From a checkpoint of a small mixture-of-experts model trained on Wikipedia: vocabulary 16384.
Below are experts of layer 5 (counted from 0) of a mixture-of-experts language model. Rows are named router (the router's row for the expert), gate (a neuron's input weights, with its number), up (a neuron's input weights, with its number), down (a neuron's output weights, with its number) and show model dimensions 0-255. Each number is 50 + 15 x the weight over its row's rms, rounded and kept within 0 to 99.
Before each expert's rows: "comes before" lists some tokens at least twice as common just after its tokens as in all text; "comes after" lists some tokens at least twice as common just before its tokens as in all text. This comes from a sample of Wikipedia text that the model never trained on. Tokens count by the router's weight.

# expert 6
comes before: "0", "\n", "1", "3", "2", "4"
comes after: "0", "3", "1", "4", "2", "6"
router:46 61 44 59 47 50 44 47 46 53 62 49 27 41 51 68 41 47 63 42 36 42 42 63 74 50 46 29 68 31 20 50 37 39 55 47 54 59 50 42 56 48 48 74 51 71 85 46 47 25 57 54 67 50 36 51 60 49 59 45 49 44 44 38 98 43 59 53 46 72 48 38 56 45 34 61 46 75 65 59 72 56 49 35 43 41 46 34 57 64 65 69 41 44 54 70 39 48 50 44 47 68 46 67 59 86 50 79 46 62 50 39 28 50 70 15 34 36 25 33 41 43 44 73 62 61 52 51 49 42 57 38 28 34 51 43 45 51 49 39 51 17 75 29 65 79 38 38 44 33 74 40 66 56 29 37 52 40 52 47 36 31 49 45 70 48 41 49 64 18 36 64 40 63 44 47 31 51 36 57 65 59 69 76 44 50 64 54 45 77 68 38 24 73 54 42 34 68 39 78 57 46 44 59 51 53 41 46 54 59 27 34 43 50 67 41 53 65 69 80 51 62 57 40 61 89 84 99 26 53 61 30 66 62 58 82 66 45 49 84 40 47 57 50 55 59 73 55 14 43 34 57 60 55 21 20
gate5:55 35 56 29 45 57 35 63 47 49 80 32 50 38 38 61 46 45 83 60 28 85 29 29 54 48 66 30 59 29 62 41 35 33 37 27 32 37 54 77 36 64 30 50 50 62 69 66 80 43 20 55 56 57 56 37 59 62 52 72 65 57 52 60 72 61 48 56 30 66 55 36 39 30 44 34 15 45 63 60 30 50 60 61 34 47 62 53 59 65 40 67 48 67 41 51 71 21 48 49 47 44 20 50 69 29 90 28 56 72 43 60 54 42 43 38 57 65 32 59 39 37 61 59 64 64 28 58 58 32 51 24 41 49 69 66 79 51 63 37 64 69 50 32 65 64 54 40 38 31 42 42 65 48 51 59 61 34 43 43 68 65 65 58 48 49 43 38 68 12 38 60 34 58 53 41 29 64 55 45 54 59 44 30 61 34 57 67 54 73 29 41 64 29 57 24 29 50 34 18 64 81 35 50 51 48 42 38 48 41 58 46 36 59 57 57 47 85 56 40 44 84 33 75 38 56 55 65 52 22 38 81 30 15 59 64 43 49 64 33 30 50 36 53 65 44 49 72 72 48 37 49 62 32 56 53
up5:43 73 37 27 63 17 66 60 32 37 23 63 39 14 40 57 44 47 38 27 68 39 67 37 42 64 44 76 64 40 57 62 83 60 51 75 61 58 45 58 41 46 33 47 55 37 76 51 25 67 68 68 39 51 56 70 70 47 49 64 51 46 66 19 43 84 71 55 62 24 29 58 44 25 36 57 41 50 43 72 60 33 49 33 55 46 72 62 32 67 60 27 29 17 53 49 52 39 56 36 37 52 76 62 31 37 40 69 43 38 27 76 36 56 83 59 49 57 42 51 29 43 42 60 12 57 69 45 65 65 55 48 25 41 50 29 86 55 62 48 40 40 53 33 52 32 43 43 56 62 64 22 64 74 39 52 33 46 60 52 34 59 39 84 54 44 90 31 52 67 51 33 37 36 59 19 56 39 47 63 57 41 60 53 61 35 27 36 41 34 49 70 49 70 50 40 66 57 54 63 50 39 48 43 47 44 50 41 47 53 20 55 52 50 44 62 45 38 31 76 45 67 37 67 53 15 32 58 51 33 43 53 59 51 46 46 62 68 37 23 63 54 38 44 20 31 36 58 49 40 57 56 28 39 45 41
down5:68 44 53 60 53 52 53 47 77 56 47 43 55 48 73 30 42 54 54 62 54 42 29 34 49 67 46 25 41 52 29 17 34 61 55 28 41 72 51 65 55 13 44 42 42 34 25 22 22 54 32 35 54 33 25 64 46 56 67 77 54 35 69 67 56 71 44 39 44 55 23 73 53 62 51 36 37 36 45 54 62 50 54 77 41 40 38 56 85 56 32 13 37 85 39 58 62 28 93 58 38 59 58 42 32 58 38 40 34 69 51 67 50 64 68 33 35 48 34 31 63 37 21 35 55 39 95 84 84 55 64 30 34 73 60 60 60 48 43 37 70 71 65 34 49 63 59 47 49 60 59 51 61 31 61 53 46 52 63 41 31 51 55 54 50 33 38 57 54 57 70 40 29 41 66 49 23 49 62 32 52 57 56 52 50 34 49 32 57 26 38 38 62 44 67 67 71 60 53 40 53 60 51 39 39 59 62 52 57 50 66 44 63 46 30 60 40 47 43 62 35 62 36 77 71 68 44 35 57 74 75 73 68 53 40 52 51 32 70 56 28 45 34 65 41 50 81 60 39 87 38 44 38 48 59 53

# expert 22
comes before: " | ", " |", "| ", "0", "|", "4"
comes after: " | ", " |", "2", "|", "1", "3"
router:41 39 43 54 49 55 61 54 46 51 39 49 35 35 58 71 40 51 59 58 49 46 61 58 47 29 66 20 60 24 35 48 27 32 57 37 62 56 56 56 49 42 42 51 58 65 62 42 47 15 43 67 63 49 49 61 45 54 57 49 21 52 49 44 55 25 57 61 45 82 48 34 81 36 19 61 55 61 58 58 80 59 60 27 54 59 63 53 42 68 63 63 51 45 48 64 54 37 45 45 31 56 65 73 68 67 77 51 46 47 37 58 01 45 57 27 28 37 27 36 64 74 66 74 44 63 53 36 68 34 50 45 30 41 64 33 45 41 53 33 62 31 57 39 61 65 59 26 39 41 49 41 63 66 25 11 35 50 51 34 53 27 21 33 65 55 48 39 54 44 35 68 12 80 51 47 51 56 35 37 53 59 77 59 40 53 45 50 55 83 48 37 29 71 61 36 55 50 58 56 68 35 51 34 52 64 35 22 41 61 22 48 58 42 75 69 59 49 67 56 36 58 23 62 47 78 67 61 49 34 39 54 65 74 58 63 39 47 51 70 33 34 56 60 56 48 96 53 25 21 27 83 54 43 42 28
gate5:63 34 42 57 47 45 28 48 55 57 65 23 63 58 54 71 32 49 62 39 81 63 50 24 39 43 57 87 43 37 37 48 42 28 32 29 37 67 59 47 49 44 51 60 53 79 64 46 43 32 38 36 60 34 33 19 59 83 53 56 38 67 54 33 55 47 27 24 55 58 58 58 52 66 25 63 40 61 55 44 47 40 42 23 42 30 41 59 64 68 62 34 66 32 44 55 41 63 31 43 52 79 54 16 68 49 44 61 41 36 52 32 27 21 74 32 52 35 28 27 57 56 69 57 36 58 43 57 71 42 66 38 68 40 35 60 54 30 66 40 63 34 56 54 77 64 34 21 44 48 76 49 48 31 39 19 51 49 67 35 65 33 50 77 61 74 58 54 13 72 53 26 46 41 42 53 65 35 50 26 46 44 71 34 50 43 59 47 46 49 45 20 21 46 59 59 52 09 16 34 43 70 54 45 36 58 65 23 40 48 52 44 62 45 44 48 44 24 65 83 55 38 24 65 67 43 64 41 32 50 31 63 67 43 60 41 19 47 45 55 58 40 52 29 51 44 61 72 47 38 55 51 47 38 54 42
up5:59 34 41 59 56 54 45 61 38 45 71 38 75 77 57 44 73 49 45 72 50 35 31 40 29 20 36 83 38 22 41 60 45 63 25 36 60 46 53 59 49 61 45 51 46 51 41 58 56 24 18 38 50 48 45 44 67 52 52 63 41 38 60 49 61 58 40 47 65 71 63 46 58 40 47 66 46 81 37 61 62 52 33 47 36 38 38 49 26 18 63 50 82 58 37 52 18 68 39 43 55 43 76 29 58 48 43 56 45 43 47 31 42 58 28 33 57 28 37 55 48 32 45 65 73 25 48 48 43 32 57 48 71 37 38 46 57 34 57 37 53 30 54 60 59 65 57 41 67 41 39 59 63 42 42 41 46 58 85 23 55 31 29 83 56 64 38 29 32 37 27 31 70 52 59 56 65 25 26 58 37 69 59 23 52 56 55 48 39 61 29 58 39 48 73 51 48 19 33 38 84 79 47 45 39 68 67 26 48 37 50 65 67 38 79 48 30 44 66 38 48 59 59 73 09 48 55 68 87 49 46 73 47 31 31 69 38 40 37 23 63 52 16 57 63 39 66 66 50 61 51 38 35 57 59 51
down5:63 55 46 45 44 25 22 30 45 35 59 60 36 69 60 60 32 44 53 51 60 72 52 50 53 63 66 35 49 47 71 49 49 23 32 52 53 00 54 52 54 78 53 49 44 39 74 33 56 77 38 37 64 50 17 50 62 95 50 31 65 54 47 49 49 35 43 17 27 80 60 48 59 33 46 38 54 56 50 37 76 29 81 31 48 46 57 48 47 52 79 57 72 22 67 51 50 62 31 67 57 67 58 33 53 69 45 58 37 62 40 47 55 41 56 41 51 58 49 41 49 51 58 45 60 62 21 49 40 34 50 63 72 41 61 61 58 32 61 66 56 57 69 51 41 64 34 42 68 42 58 60 84 74 61 65 46 19 62 65 52 43 37 66 50 79 74 48 49 63 72 41 89 47 41 43 62 29 78 34 44 34 63 57 65 72 48 56 57 65 70 51 47 61 47 58 36 33 46 25 57 29 58 37 59 57 70 36 62 76 27 49 61 49 65 60 43 53 62 68 76 47 46 52 42 66 67 49 85 38 52 80 58 31 58 53 32 63 53 69 48 60 50 42 49 63 56 84 74 77 32 50 37 31 59 70

# expert 31
comes before: "–", ")", " | ", ", ", " |", "."
comes after: "1", "2", "–", ".", ",", "6"
router:44 57 43 61 61 66 74 47 23 78 63 38 29 38 22 71 58 43 47 67 53 51 53 49 73 38 55 44 48 42 37 53 48 39 66 47 69 50 53 50 35 17 34 69 72 47 90 37 49 46 39 56 63 32 51 59 53 54 43 26 35 61 45 31 45 48 53 59 38 68 43 46 64 32 24 57 38 67 44 44 62 60 41 37 26 62 48 43 45 52 62 48 50 62 28 57 14 23 55 61 58 70 73 41 67 60 65 67 80 45 50 39 32 25 45 12 20 42 47 42 44 72 66 69 61 50 63 47 58 50 61 42 30 51 70 53 34 55 38 47 85 48 60 45 50 65 37 42 38 33 50 40 51 70 28 00 50 48 48 58 61 35 39 56 83 31 58 38 55 47 28 59 36 63 61 52 51 49 50 41 64 51 48 35 10 54 34 33 41 75 68 25 38 67 69 45 47 66 65 33 60 39 56 68 52 48 49 31 29 70 38 36 32 28 68 63 49 89 65 47 33 59 37 72 43 69 74 68 39 46 59 61 61 71 50 39 44 37 38 63 19 65 49 65 53 52 87 55 42 48 29 65 42 40 49 36
gate7:45 58 58 67 34 41 24 44 51 54 55 41 59 44 50 59 61 74 24 53 48 54 53 52 74 71 49 55 60 43 52 47 20 44 62 57 42 23 49 63 91 24 46 70 59 60 71 69 49 50 57 54 40 50 59 59 25 50 49 38 51 52 23 69 80 50 48 34 44 68 48 53 41 36 37 71 59 51 47 39 23 68 41 62 36 49 69 47 59 45 71 22 62 89 48 23 71 26 33 59 65 32 55 47 42 49 42 82 36 37 49 51 55 41 46 17 51 35 37 57 66 40 66 74 70 82 69 60 53 43 58 37 91 45 70 88 67 29 69 43 52 35 45 34 15 45 66 69 64 61 63 62 53 33 22 69 42 61 62 45 31 71 57 54 50 55 48 40 68 59 76 72 50 17 54 46 49 38 36 53 41 53 66 44 39 25 36 33 52 56 31 33 58 11 42 48 52 48 63 45 66 56 64 46 56 41 37 48 47 54 60 24 34 73 46 56 49 61 64 42 61 31 48 59 44 71 71 72 45 59 45 36 42 57 44 53 50 54 65 21 51 29 53 20 44 49 15 44 42 28 50 53 59 31 38 26
up7:46 55 36 26 56 40 44 58 48 53 52 39 64 57 55 49 43 34 30 47 57 34 54 55 80 67 37 31 43 45 52 47 30 73 53 56 52 52 44 50 44 54 50 60 66 59 83 73 72 86 65 67 74 70 41 30 51 40 41 39 56 35 34 46 55 54 24 60 35 47 75 60 40 38 47 38 56 26 37 56 36 38 47 43 43 26 48 52 27 66 52 52 54 44 64 65 59 68 38 27 60 51 17 45 42 82 40 56 34 54 35 49 80 55 18 27 64 88 59 56 41 44 57 52 46 76 70 71 73 59 30 17 82 69 21 66 62 56 37 30 87 50 34 53 45 55 54 53 58 86 38 41 79 52 48 64 59 61 27 50 76 81 37 39 62 64 42 71 46 45 57 69 57 37 75 32 50 68 63 74 39 70 43 59 40 49 50 35 44 46 53 69 73 34 30 72 61 30 50 70 59 47 31 57 41 84 67 75 55 61 35 23 37 43 59 57 45 50 47 54 44 34 47 31 59 69 59 40 55 61 39 59 41 47 55 63 65 44 58 42 53 52 75 48 53 51 16 58 25 47 58 79 44 36 40 66
down7:76 40 57 60 67 37 45 63 46 53 59 39 46 43 30 91 45 46 33 76 36 56 57 54 33 57 55 65 76 44 53 65 53 58 47 23 25 59 68 44 58 32 55 59 42 15 36 46 53 69 54 74 59 39 30 57 54 52 23 37 49 71 64 43 45 60 41 48 76 44 40 59 61 31 30 54 59 43 43 45 78 51 16 49 61 65 57 49 49 38 62 54 59 46 62 50 33 46 44 40 63 48 55 70 21 49 40 72 33 46 27 44 53 48 49 36 42 40 49 40 22 59 37 32 22 30 78 37 62 32 68 30 48 42 72 61 33 32 30 40 39 53 54 36 70 08 66 61 29 15 71 43 45 37 43 56 48 17 40 64 39 66 40 35 64 58 49 57 50 38 32 32 66 44 35 37 43 61 58 69 69 54 52 51 36 62 66 47 51 47 55 45 51 59 66 49 16 38 22 37 57 86 70 44 50 46 43 31 42 66 41 67 23 30 42 85 54 46 38 46 91 75 53 60 60 52 51 45 39 33 56 83 63 44 69 42 31 72 45 62 59 19 58 76 47 32 45 67 40 56 62 62 27 34 55 58